{"routed_scale": 0.707, "balance_loss": 0.00397, "norm_eps": 1e-05, "init": "trunc", "init_std_down": 0.0, "optimizer": "adam_variant", "weight_decay": 0.16, "lr_head": 0.00564}
Below are experts of layer 8 (counted from 0) of a mixture-of-experts language model. Rows are named router (the router's row for the expert), gate (a neuron's input weights, with its number), up (a neuron's input weights, with its number), down (a neuron's output weights, with its number) and show model dimensions 0-63. Each number is 500 + 40 x the weight over its row's rms, rounded and kept within 0 to 999. Numbers have three digits each.
Before each expert's rows: "mostly gets" lists some tokens that are sent to it at least half of the time; "comes before" lists some tokens at least twice as common just after its tokens as in all text. This comes from a sample of Wikipedia text that the model never trained on. Tokens count by the router's weight.

# expert 123
mostly gets: " ISBN", " states", " p", " Court", "BS", " decision"
comes before: "\n", " ", "-", "|", "==", " \""
router:501433497526423439499511507424425505546520560482541463494546432518540539528521491484516495487571462509542516443502489444446554482488490408565442467594448439514461567520541517475515495548414521
gate0:426491436502533470488458415455491515511522583466540401471525547510510543539496553467528466427459447534561463486462401500484542432556460442517389478587442465546479501552517473526526557521465409
up0:428471461506512448453511484505476501525548563423462481466477488553520554518446556456492451428479462528493467403471477397513534477570489454489336470588443455527508500488497479541510580502423441
down0:424486559519500520469524548449496544510480548497486404476490448491426532572477496438468538497526473516527530467514428427484559497474478499477411541529479472484492580577520514498545486507504534
gate1:547483467499442486511511499449465541520475485426543484504496490494485541481560543571561492507514491471444523513535477463476585448460509437556478469523557485507514553526517474488488490526437487
up1:514447417511450474545518491503483554511445470431508486502495526551537562470542524552522530478485469492467471464547510469463548479449510466594465477463499475522532523512510500550501525530457567
down1:592521525469400479517531534583529489488448498520465515466552477505525536494523462495539478458477544487524562488507445520499482480462466533435469570556489483504531547532520460465594447586492494
gate2:511492454460524512487478512538496570509484501542549483517528438504489423486397532413494599488476598466563560429513466443568532504495484455520522513516563503473553567577578483443491511556531528
up2:502503525518515493500457461454516426488501529488487478488434534516486552531584513503500394542508431566419505528496478570419412504526460538455512503518490532495457468474405547550493507428476470
down2:521560520477467495489557472459482441472460524524524434528481502459489484548491498504551537486479521508452528492536510534498549428487473537569510473488479471514576596488469501460456479465501538
gate3:431437514490455460432528545469433579524527503486535492475528501527610584522488502502518514512528531510513501415438481469459607519451447490494504486521435431546459495540479481469484497520437513
up3:500461516511516452454489512489584483528469501499483467497523494520491459475564483588494493435456455526531453562443502494561529497521467533562493488466514450549516454481503440545471511443508441
down3:521535613507521486461426505564470459444494462522507452485541537470471458485477499475501525500470505489509502468492442462493489457504559466509467507525563566512558472543479534535506480506499512
gate4:468472460480480430518497514520505543532547520483564490537471463483481521522432459490507462468509517475498496522533534497426463553483461528477518605493476480459483473553477504483424453485474445
up4:514548554457551512485523537536490457494479506494555498454510453573504483469480512471499605484483495571462496562505535545513550468489446478512411448500544520503516483474457507450471494527500524
down4:589462502548470510478504590439439492443534472458440485452495477527497465430556568482489504555515501483511525534424518453498543509483456507487455427517530496530468525467444555585489442507546489
gate5:529382479449565444489473455526492539569515575460514488467519506500482458514439495491496553477498522472510481458532523468508506503498494557490443556490564465562497497595475476507531458453540545
up5:476470525425494502535465549535506550479478484514545544522546442518498528563551494505495542424530553494509528516489492469500492480480513447541493497500500477497525547496553615490491529541466522
down5:533452532516536519595510510577531567516454486496475461427504441471465550481594493546503541558524482519550504487541481487494496537495461460422498480550482451499504481528413429467472489601516530
gate6:484526527466517485534491449511463557499515512569489519533437458406512522407470543530483505462579562447479527479468548509520552465503509421508488513462486416484424492529540545513577488549454534
up6:493492533540460512464489520439486470492490461471502478498560517544568494558527451490488541540487439504482435518496485530489463496422467465553477501489540573529527470427446478452463531459479495
down6:497466628526566592430467521489472448516479504550478469483459454511475497474496402446493493516484555505466506527503522501491492508466522460466502571601564566517564496556482560470520525557498523

# expert 55
mostly gets: "|", "|---|---|---|---|---|---|", " Name", " ==", "The", "See"
comes before: " ", "\n", "|", "==", "===", "The"
router:493486470512495507579470474476448482497526498480523482515485450430461483490453452481544496520539532435524523516553474478446499465443503499457509467539546492453479553563497529439504451526495492
gate0:553549535492435482471493443455483537509479558557464516484490484389431464542400483467462552497537575495529470528529501470491494560549505520478507490456507546501517360510526470483493495526562483
up0:493450470423501585484541547545541528514553534481468474449555624588477516496523550514551442570471441444483487489529463489515476438563506443592545454491505509517519507418512512469470583467488508
down0:545583514470485536474445557455451523507504520511503557558463521471509525514478567433485444472504495578496489443522504457482490529511432538503432496471496530479499552440513541547483458531552471
gate1:484500516472502498562462456533495545488541500496478434420448420545488504447456444530511541478515530541499484460491524526531515427493504491463484543469570526502514514551494495435479465579544459
up1:476482571492497461511479487509456526522537477440485445396495445544410489452494479462511535506552609467593566462470513561535498501528491521427516463419521539557472527576532500521439487536466459
down1:492456483525419488489478514447513575521446535512509523494482485453530439460434502482498523529490532512482526458592551486453503460566532514524535604551447538475537514543509520502517513469489478
gate2:501538510496506467502522388475566508500560601507534491549473527426493412512548530468502505497517483439546481602515511518461464518579469569458445498485486537523504492578526551448482459503470518
up2:556536571509460491509511432488454483478492546488489517508486523474473443506568468465506514494451545410574480598546502527483423507521443503447485508505522525475497424564545543373481505494464515
down2:461517491494563615429482565511515565496524438479524504465482542492493462486514506388487506555452453529556482492466486529470466542520598460562550481545453449441518429510473556527488580556522523
gate3:460450440510464493487508543470456522510474514545523469610448389509509538505517544526500554450444536425463531517410488429480523421539515521525456420453551449432468518534525472408482431451546510
up3:505506564521520523477521534549553522501549514512474446441478584491450555522489464519470421530524541592599426541627451507524491550440488458494509501534459477539504414500480489520537535465536510
down3:513510534512556473540481489519520469504548508456568537484508574476483522567509474466509528500513548480472547519539521546462451439521465468450529516465504586542466525534491496487503480481434500
gate4:488488480456470469508437471506547502500526522506518509514481477460472491513482455486533477488478551496485470593483532449477478531497556529490454520537471464473511518518489461480492528505524472
up4:521530479454513561535435454495491509468413453560533443544486511488504451515453486411519611483599530541447504397464450501468465540419553458465470476479470512456459508502465554611531433494539465
down4:467477539517468499489550507454537507511471536444463563492528460499491527537500501538423522500427544511443456524542612510482534543517426503552515517546568517514518528505544475479522522485479521
gate5:481562468613457470479513495539519510511532533542524491499473429413477483483559546510514556512488409485492548569483462526475497475492492505500464532575487505429463536444539565429521506510452485
up5:461538583421589449465555532507512493448460498444470555558432468496498538498508483514445468497463481499443456476463506446568483540532505534534537509494516561488509438525471516559513519462573481
down5:453456467509497547546499517485479499523465418489556366392567534492449554473540512498508513522479489504544473497511452526560517488531480523512500480540471464470506616472594551484613527570508589
gate6:527486480524524512547473514481443452506506489519513527513488496460441522460509486422563465506482537517536506500457459545437552453491541501462558473556558475495419460589492502533458472463482490
up6:539505453555559513511495592499442493486497471514497531530440481450463492551486467531538551513513541514529458472496553546488522505410535506430560537556518505482467455564491524489470523496504493
down6:472442539520499547437430464525442471460487525451485477551420466499552556564521457521449505533496448514495457473564488544560504540515482509428552530439537468509499453462495539474461582482541499

# expert 37
mostly gets: " death", " development", " role", " act", " period", " character"
comes before: " of", ".", ",", " to", " in", "ed"
router:482525391458515514517455477478436510540544508470539532428491443477493498489500463472473482522516435443515509505489391535508521424493497462492477552582493470577460475596507508514565418520534507
gate0:503469461570558573499480514484468578540504511414544472514503481427546519638528492541481455504557408521451506538556530500493514460516492485524448392565498523534559521545518518482460425505582489
up0:491535585483493511481533515496543500512475466546547526537486500422516429487418485475508540474487452527459456464448491421483454504500481457487527496499445493444461504490438498503475471481446530
down0:455483523471457476459530468442465501570552466505489480492444516521550476511495512486495504536434483430468517508512481461452518499579538512560544484475463519543453452477550495517534476439461471
gate1:480531529467453471554446426463442541489537487475479518535527442492470537471498504431480404536502435434553511492528508511480473480456544457471561509512524534550483486488544489548577398437578448
up1:463435515471476544401464472414545577473448547546495462536521487516443514442480551539467513450516468537447498470437486473481520432486474506498482496508508439498498535493473456552524542506531515
down1:465433537517497573474465500510494609505443498434484449459463468477452506529444456504516535481505573521481515490491480498489481479501536469618461566471462547463464535549526462562517482536555495
gate2:529547471553574526507488473463478535522511516461528461480460505433502528498434443521488489524499452460502538449470476527537545512552517409516541487577437527466449499548559505543457501569514471
up2:501529466499480536530567445455525513516497494448453449486459478488433480530457481506502495462515528455536490497481481507503538505540451496529501544483486491482479509573581489534450483466500547
down2:557430540471452511522438532513501521539560429501511451523429475398454502519576447576590521427527388508511452579455511461478508475475564499481533509498481487512522458453537483525464493506535537
gate3:510488527516554504465446517471538522491479507534542511464448486542601563496534470493505477458564533500479535460487571537458487469469496481507519498516446516492460510503506560510511520468526466
up3:465506527454503460468549503515471497494489543474498548571576541559487410455493524510475493500462512436519479474482474426490568478540523492502480473460576495585533516425553442497429497503456568
down3:494600534509463436504457485508516444463496475459528527526554544542539524503529463504479499447566485449581448564440481502469436485519579502517517487477549467574560501525531479479492468480506441
gate4:518572512493468503566466521457418544518519538533501541454440521492527577529426435476522512523584424496508512470511493553472485516468499461531474485591430456503458496530385507438531437484451488
up4:533446520560565496456437447475557461494464485432551477487525523521536442511514568515472425520489495545493450475510521488469483457529444494491429526415533509490514516534529476554477500489494507
down4:549544527463484537536475492500406469512516439474460532516519529454515533497515415447536473446494492548535629489463455501544512447497560516543456526516528516519397503612526553480468447469462530
gate5:510439473517480495477464539479499523508525497523511514513445472445541472446462486479513482492464508443480519493508480481523522492502548455474539552542504489524522468502499424521511493502523510
up5:505430512501450458481522538473550543523558466500544512497520565485547482510537428558453464559550505468507520522518547452492514466452475539552542467497462471516493529564449564526490468467481503
down5:565523503474462570492467491472477424477480470436456504551501450509471417495500443515526549553504555471578429480488480511514481491449525478514543565507474498506436505492475446490572474488498531
gate6:464470478524452516557504505471479543508509484541528530466479473525471491574483473519485587492480504481502419528511494507518511464491514512502451538538539515589436441520441527514515459518456556
up6:469522538504597427478516461515432502504504504455500470442562536474491540490527568428501474525509485442465567509524529470515492510486517523509482476470476392404529579491499452488430517479499495
down6:503560501458556503472492504488525594538435562516511485491553421513509457499493530464544498433594570516467539512472474525532456508466529553483552480485501531538492545481484459544494534487487518

# expert 69
mostly gets: " Championships", " Olympics", " Olympic", " kg", " Junior", " Pan"
comes before: " ", "|", " Championships", " Win", " Games", " World"
router:418395500510464448543499489497476483530465442527546483510577498465497513505474493536537492556596564493490471524561444452460487504438496479467453491516512537503532502473504416415533485489477529
gate0:514422534492517453474517480573535460453527514529508509418496528527449506542532539486502564486561538451481484520535414488462494519465510520506470428521476529515502476565478477528423507527524494
up0:554484462461515551463488468498513541488510505437449549527489536479569544505400497522541411498443470530539481451514497555616533477458459485499516515431489438437544510500493515538507561450548558
down0:573507498567516544453483483391494455435513493492519426466474431478506446496518477508544479570443511572536513444451494511490473514544515495467481554533472465567528529491483497483528509416547553
gate1:504502453488528420511517448493509494512531503520511529520577472520446491483554481575515518549451492437447505538517421426506501504486525495518489488528539488463514499495463509473493484499431402
up1:482460443529490461531532485537535434553508482480505522474471503477530494520459533579454569555451480503497425532535450413494447484500533511457502497481505466467550540406432536533479506546424514
down1:463534493536492498553445527568511462538508452523430588504527458531492458491523513421507473459401412482497541458523429521530504510425533487534480508539473472487524488551439499513514549572499472
gate2:482580448517521560537528480526483452540518464504569458545454485494539496543500516458491510540557545483558475488481492509489540502443557499509569541585460508495466580475445483475554517578499528
up2:537533541492511494458487540476502540503545537496484543452456528530491548406497441489471548425414447590480527519480482521514498533556508510497464448438528519530510449525567541528457475479476523
down2:505461461490505461560485522522532506504479422600489534429549462494434502466475562489468531530426503557486500475461578487514479504509483522514521488510452514481506476483500544472560487444484509
gate3:447506483500498492539555480515525521516464550565528481478579437486497473532496547481520542581504510510485459479534522481476483533452600429492505525533503569540508494525531499481538538470452617
up3:433429481481528443530547520493557474534481439476476550439544446551547478453501508510578536488497437522446499498437517499506533455538533482448468447485507505515500471473515394485516449540548562
down3:502499463567482520501460543446511536522519469532570525485458517555502571566497518530440518483539466512509490522482517498517569481587507494511559555523493541495491446493469475479543503425476515
gate4:544478549504524535577496457555488460522476443520502527491567515523528487526480473562574515473564539422402459558515470558479543530490478523510455481460518582482501496453427477516602455537499507
up4:486520556472564475582573513577503507504554529514518470546543528509487516404446478544427547471498540605434549604484489455477451506500543500476474530473536520494555527478518482522489470459455482
down4:457515511477525462473573536563447477543545546486470555516443440534531495470508471453547460462511423531492595472508482601549556484501503530490516459446514522510499496528433444438509500575469483
gate5:499482446481472493547508520473421525529484512548553501534502476437488533482547482492461420524508579494467502448502558588468537498538545495542521484487399486521521515478465457491526525507476494
up5:470540596502511457418495502519560545524535452546494514515523496500448497560489572476484532486483388511512459514501456440566516533515460536532475551416544527494520439492514536480541467483470527
down5:530500516527557461449416513503510484503503572396488482511551552444489533512532518513546492468482534458486550478528483486482499473478459479477466480474534492512465509496456484486498467530401519
gate6:476488490550523487494493491504448534458526475511543488433546548564502556465585585522484475493449509461460532475490487532545516502485523439513433480508452548523496519521483465468449572538445483
up6:489521514569518581532549515504505477481465525537512564573520570454483543484529444517496545507507509551541513566469524503412447517476500498498571501435502469464507449489514497514499447544450538
down6:536410415518530527443532489492445449468507590440513494439442551541499564531563523501522463502502535555520509485537547567506592525459500535496522453562484466420599443458477524547461607550478492

# expert 109
mostly gets: "%)", " @", "″", "\")", " Turn", " battle"
comes before: " ", "-", " \"", "==", " N", "W"
router:478432508452524454462497471500486537553587478411506466411553491545467534564534456526550496499575497437561490494518468486552538478466458454571486496531546490490515509585414462477541492576463529
gate0:464560480550555489493425429441474418558523553523487459503543523486477512551547501501438405562534410522524521523571458503502523525565460474496491495548472550532469589545525541483507537425474525
up0:495444526443476535519523493484562531510465522565523384559483499461486550571435440546596447490474506454556515515442484596504487469474513474474517463478475550508420515482478570510493500524474493
down0:538482435480580474454470503547462510497433536519476494500511457484485494450533466508470547480540558501449493478566577572521455420516457511480486485492584572492489490518461427493528525562511476
gate1:539521520506419474492504479548518462575522537489487461451435538458496455544427466484507483576519515477469480491578476499525545439474561470546504495542539470498504528531488516524512546538460478
up1:517472450433482447470449486487516458499582555491462485476474536596495510580497511480511470595435482471495528466547511522508635452476456513489512463516520531515438535551477518540442497502506566
down1:486495474506497509543593499447482514535537457451544556550478526476505571409432500574508474353510443520475581479512526499559480488508448471533471561478444501436467427431489498503508485492526440
gate2:464561516528577505506524460465499520610561467466546419446601496521502458488442444473551460492536510441554573489584516497467539473455514474489530471578488503539530484480513486446454514588482564
up2:509516479499540484522526478500505510540527451466464418435620515515524521500469485514592427517546497500503555549528553516487531477456453518500541474578479531533540498488516503513472524610490549
down2:495497466529452499487522526492509558502447417550459481495543469515483491465438513557489457561557524580539526507461517514635519491535534500529536465520420467450510498469465478503466445481538566
gate3:501399527419505433461509458504461468464513541453512537445494503539485523523457465488515497511532470380533504518548436477557523443463504425522477446501563512529508468591545461499478507513474543
up3:538557491506488576548519490451512508521468459559480495513469450503491489466598495493517498518465505545503489517483544522431493463525477545413508532515453472439505552424471563545489473575480485
down3:516501544502489437525459496534492523512534513540468509543445502593453443581509544491463539557527561546514456470524529472465507442463515499521577497497509510575464507447464425557458490479498525
gate4:530506505504467524521539498476500460535571507524476445508486518524437529526559506468523484507553512430555518564453486504477524483519514494485545463541500566506503550516528578483573467532455562
up4:496465428526559450538461508498502508471427509503524581490501506491499489465445500550508443461461529549466517491548412425471485487461482529499509555476476493475477497469516522561456467467511424
down4:432456500523531493480479505444470478506518545502488534480522529514545468519497473554527458486536467519478543528523488536472535468549502512439486400447487490536459491519522462473449445461500470
gate5:469465514431512469512499509517502498446540529473527463457447491466508439519439457451543454541526484469450522471457504497461561473503459521492557426562523512464516504565532450444482534585451507
up5:483560421604484557513508523484505513493470500554501498560548429414552504490486520472489458477458541490499556495508548478460455552563558520502519492472497439471527605408519525511563544514533541
down5:514494554513453429552541474570561507497494492526525543505490551523452398541481496520511489525582525574511471521548499496450488481445588504538582476444511517578488487478506477557451536424514538
gate6:473505523468563495552497474503500596551544462542500446472491504574477491511486459502488533553521491557451521473531487537496569442494564490526476492483503506557524472561441486496539527547489526
up6:517505534571448581524546579576487536487494491540503502524470448466493540471522528496492476450511543476514558533476457496449511479551550520477479502516498462467463558486543477531521521435520487
down6:525415533523546518501556508537591411490535555463565567569501544471460530550552468456563493561417491453530503528509412497506542492513537553506550532528446517521512488493519508453502474439498481

# expert 113
mostly gets: " used", " made", " found", " released", " played", " won"
comes before: " to", " the", " in", " by", " a", " on"
router:491511498458513577492461455431508508566495447500525520392480528541552511495527497473487517463567467563497520506523510494441524489488457479487488517475530457472491555492570499462484401423479469
gate0:497553432499483525511437555565500492506448472479520445488456430518494475540511492499557548474511481507484514557447486545515524446418480495569457522445472532500474513514470523491480531438531545
up0:474463484475536440489485552453491527497524547513486507477475615503477444516480481533507513441465457519452437496491473537449461563524461487443501473529505570509535513536460542531515480485489508
down0:502478478479456404571516513556528510505546491493545503474422496528480502516502465467514502490479495469585573538522523497521533565491531519524517522507461573510523499498470488497462496557554484
gate1:538487529523497526459523410484490537441550473436432473440451499524494521509469532507415506512542466507529466533531539531498452536482535468518504544548510426437450466502528581457537511496509480
up1:457533481503501467538470514524477478427518429517487477475519476409441512425523479523485566480465593498483498507397445412533508554524476491443537562497520536536470447520462446456537535479517532
down1:518520514521516459456488474447547449613526556458589500554559415471526509486472563469533475584577470453511502421501553547489588479450529465541465455458539470535471451492434554526508495490502467
gate2:527548599573506501511482497509532547531438524483518515498458499512399502482466520543455526510500502522513473450535490508546535548529446510470500524507456549515481486531520461445469425511484455
up2:514521551508495506406525484486547526441418516435509579470514527531490434483499560519450508500466480484541486537484543563463495488423514511505538519522472506508570503476506455471477476508468476
down2:487496577449480495530554452486430520449495482518471506461544529529515477516531586459534496555425496537452526454496481545466486540470433542477554447472498546469491449481555518457455517601547492
gate3:462407457471569513537518478404573552510530520462564551506498478513469484460517513449506497433474452497485536519507440576485531473479534552414484531495471488470447492526516497410559426499503523
up3:491468458493526521524472460414556544484565477526561543478490524530464536484527504448514478447451521508464485528474474565487518460529543497447486543486498445453444505512492497440506425494489480
down3:555483544537458403456482463536492483479464457489499548485517530504509486509501503481483509478524520550450513435488536468555479489517470512476550495500516591494531486508552484551444554498503492
gate4:427562466487426495590543484404476520513547483473562439477492492512555474549513543511539448542488450469498537497498533546516506500522526504497454620477608462485537520531442557546557491536469500
up4:495457441527495436425475528565579524501507528532467558527524515470462554560490503504534507483419498458509471505483505408528505511488483450531533443482426553531487514494563510521499471492539509
down4:499478570462549484471525489509497495545503498559582549579454419491484462486498453452541503475549497527494544552464452489520524542451471492505522496517465483547486497490492519475493435512525568
gate5:511472431483484538569413492438444552500470446488493518482511470496507419471479503516464490478485496505509512538494505484575482419517481446483484561558520448489472500514492456495526420454552429
up5:421505514603524545518512546473487596479516456479471508505546493446485476518528433485496561575499543473470531467508537517525546519508545469476565497473567532519509487539535517439476467556537549
down5:564490459490491492502543481526546469577504587539502506479527496492490522502489529488516519470536468549502438457478406463547521478560500462477455451458502441521459446503494523488393536541443494
gate6:442490501501519506473472470407528540502492504539562505473490476524450493478488492474478480489534452493573489507464482454567481497459445477536516517505462504536495481522467470465500516585489506
up6:466498502398478520442422466420490521504452451424508479455496519530567550570500463507488493498509452544465469544417503480498491514414468500534491515526499470532567514505489483491463474532532457
down6:464472551556519467503559531536502520457444556528540490623572532450443549478491494513497580528538537421520412496534473503526512478467493471586561432519450556518473484599469554497517527546423527

# expert 2
mostly gets: " due", " moved", " began", " came", " way", " returned"
comes before: " to", " of", " in", " for", " from", " with"
router:440527492512502485598487456485475536586500529468477449474474502500462489497435494497520480509554467537553548481566504468495524465439508441509493496546515474484422481553533456471489421522480428
gate0:561540472526551460630431484517460520498450451520529476495510512422497497419508492492504452534573462499436499493488438499466469500504501546407516593433526515498505450520504432527476562525505448
up0:514475528468539594526514496468537516508587455544472470420546537557509494431456453519540500489531532496508586465507521474478524615509465486503429486527381477464486515490533477484509528499450500
down0:503551478602444541559543599430531444515495494547519480482505554593470536425471522442541505495593527531501547557458484488469537531519516527485534455441506485517480445525406464526527523525457503
gate1:428476466498502465527563485528464510549521526463510507530545544468446521596506558525533470547545547484556552552562553538532507528478555561556498465543454518513434513535569502492488502487477493
up1:497474508471507455507463498473567495478507458486504553534516481525450463453492471460496517494435467481457412521448437474536451482502507458455490496476546507540598575487427473535506523532505502
down1:551462478471519514486514524480518500465441540521530525521573469446560516453508520451466451483496509508483485508459471514530578456505441508472410525515477488518468475409409494562500507453476542
gate2:425544578524471527579527472476477504544519444458416527525495508507479429521477501525488451485559474527546478505528510533544545533487494487474572434513534438430517514522566494485508493538483471
up2:501525571467488468508432474509471532578449455474427453500463456475492460515461565479473519485530469504486514580541501439574514462526517444429562558486496453460543456483539460446473508512498484
down2:447557502527497486476567487466519414512498489461462427457471526501513427566549515514473454500477498491542484434455490522489462509470522505476495513482532534476489526513511526523471531531483540
gate3:510420499445505469506532406549445462483464506561538521466539498430531473474563471452586485444486567545484533486466540435511538532505505448532549529477498413520426525456488479560485514504468493
up3:407563565511416442482511506434561570511497498475489495503485500523523532555470516512468528493451444464504446559463515553537514512464436554447462553496489536449529515538490526399511512511501511
down3:461539425545513568478488477550508458525482583503570554475475522490534488512556480435506513534535504498504486584561472449415509457435552469437448486541418489536547534443508514504526500521513460
gate4:400531505481508478490490496484430510539427584513496468472519475478428492576426478504470533514529537527552515499543498517587506496515512466481498582516508443507443398481507486480486485439501456
up4:504504469520479526520533536529566449498558436471479535476489514513506529508527576491485471504500431488434474491458493503444488559422449621508515501495525479428535517515504503436537483487471441
down4:509481509554425499481553455501518426513500504517478548514506438545480518482434518493548540496453506450560599512544517467506513484515614444526559464480533490455538516551477554553446461522555440
gate5:435504488492449541459487542525451511511507399521491430491486495514451476434463498527479515506542451537518502464569379520520445441530489449497493521564486480536462485515543482503479470512487475
up5:448531514522522541442459507506446537493477527474548461427517474473455562500446480526526476504472554536537513488590469474510494512547484510509530426456489463542453553451557549532488578510514511
down5:530490433508512502469463525451454482479486584497538444506516509484501506540508429500559505518492480483547421458468477510569518521443521483562465515499538506507482484491456511524574524397517449
gate6:484445462481510486494488481465497526508499497514507537538494472527496445400445497492515467557475457478487523501477465537484498509468552450482468435527522452519418452482490532554463533490541518
up6:508458531491537535503427465485482577465484453501460545468515542522544440344413511471487529536547483528517497508506491513514487491493567447454547478525502462509407463507471527476454535511533504
down6:514517509499480521540459462455463548545499494437488499538489503552498474515445515437400520495503574504548557490472404516519452514440563485499485511560549506501538462464484470518493463571508548

# expert 17
mostly gets: " there", " land", " public", " building", " home", " air"
comes before: ",", ".", " in", " of", " and", " to"
router:538507474460472513526495510569416580534523502500539476502501530494497514525531451494486517544552539448491445514499437542553523491517518458544528513513554517520438586558481458441577471485440519
gate0:490475524481555516575467412538533501509474483514560540490458566462502529485486574541481500449503557516405574538484410544471519435541457491496529458515501511496482470574437533461501530551486492
up0:466527531461435527426512585498556486476494549434454490438548437538589580564494412430489474547507517537550430428545509496494505510465529494468465517505452451468497519509457485523539424467519518
down0:474549528506581484479588465526552470530450476487512503541565445537486556436540446453533463513524469483466491483509404480512546504515511458473399528460542501521483459507476504559477551516455549
gate1:469537452493523469427500449525478521464559514497471528535513535504498590467517514475532505526463489515479511540501516553441504522455441507493449528583421554463424519540489516498516424475526485
up1:521449512535486503500515469517540511436496592469503536559543505535562532522473397530479514460534489510533508497488545482533487452480542477522505554506466498433584468436457485534580507492456583
down1:549487518467505447526495469491522489500460536603519467515456547461521551488527461400504469463549515439455467495495471533535503541466495498500404561477475561557497539523537519513514429496466493
gate2:481492489475491577503414523539431526563516454521564585494479456497491541581514437447451524531514468470460497534481486477508479522514484446525535522537516522522474533557526434589444507478519493
up2:441461518493522382486500507501563545462517477481493402489516499504469481507502511443560450466527510534462564467452519490458526478479533519539598492515479564507509603469472554527522483486504408
down2:528423477463502477505438453483505479536487428530499516517517468480431546432528528429548516597571461508420453510483548377483515557514532485482406606478479507490473477424476449511508453499524545
gate3:514458442492492563513453535492482474562491581456499493517527552465503561499505463515517487489532493468574461497504545500509562565465479438569530501548490475513487564486512553511446491573432538
up3:544545474548514504517499512500525495529535524459469487488525523458524529463431500459456485529532505481487510583517474488545464549534506460528473493538562492541479522546494508460506541557503485
down3:479482463487469514461515491584482507529582514402441449522517484516454484488539502525480460517548454471542467533488479525446441532498541485466529478493529526504367447508502420528493521422470486
gate4:462487483556475430593468534518425578517521519507515425496481486512523472510503450484526522540526489517556510499465477527521492505533563418567445509481449510445516535501538546493533463469513532
up4:568522504436557523523554521506584486486486472516499454517518447480436465479471511546525496446455512525512510503550468517483491438573487509495531513504516504486463463482474441477460535549481417
down4:537525512519500534507543475523474474549532509504482530486525427506541565530504511587510500533453484437441501551500450447540450464496505505458480527513460550538471492466504569539516462468512425
gate5:521442498561498469549431494518480586540470524529504505514575559447495421458539477486573484542577571469584545497394491467502554504544512480519477462452556557454497518494519490547488498580543456
up5:477472540498503517508488552513447545518475530502446530548499582447471494521527540486488492556552457451540467524468502566537473468545518438504450472456431424433545550540479439481463472510444474
down5:486532547506467533550483443527480465580425530455475515503504488502435500535497490509464535516518496469524417465474505491473585501496518475513549430589371461488507496457509476477486440589543561
gate6:494517576555460486505495495505424551504433498518532496441577459489469434534582408386493465514464502468476518538465432484492553484521519454478496518505510517516433405561527489458497429552454466
up6:557522455504421530502524507543464551550471437501520527468482425493492428453494469466440539503424484492428512545431519520508519553492433495433506521503522514523427417558474491421485512486479429
down6:545418447441534487488521502592509472527503489583487517505447527479470519456521506485489515497514474521505433511546529535437475528472570536436529460528500472518517413525535447470503418500476500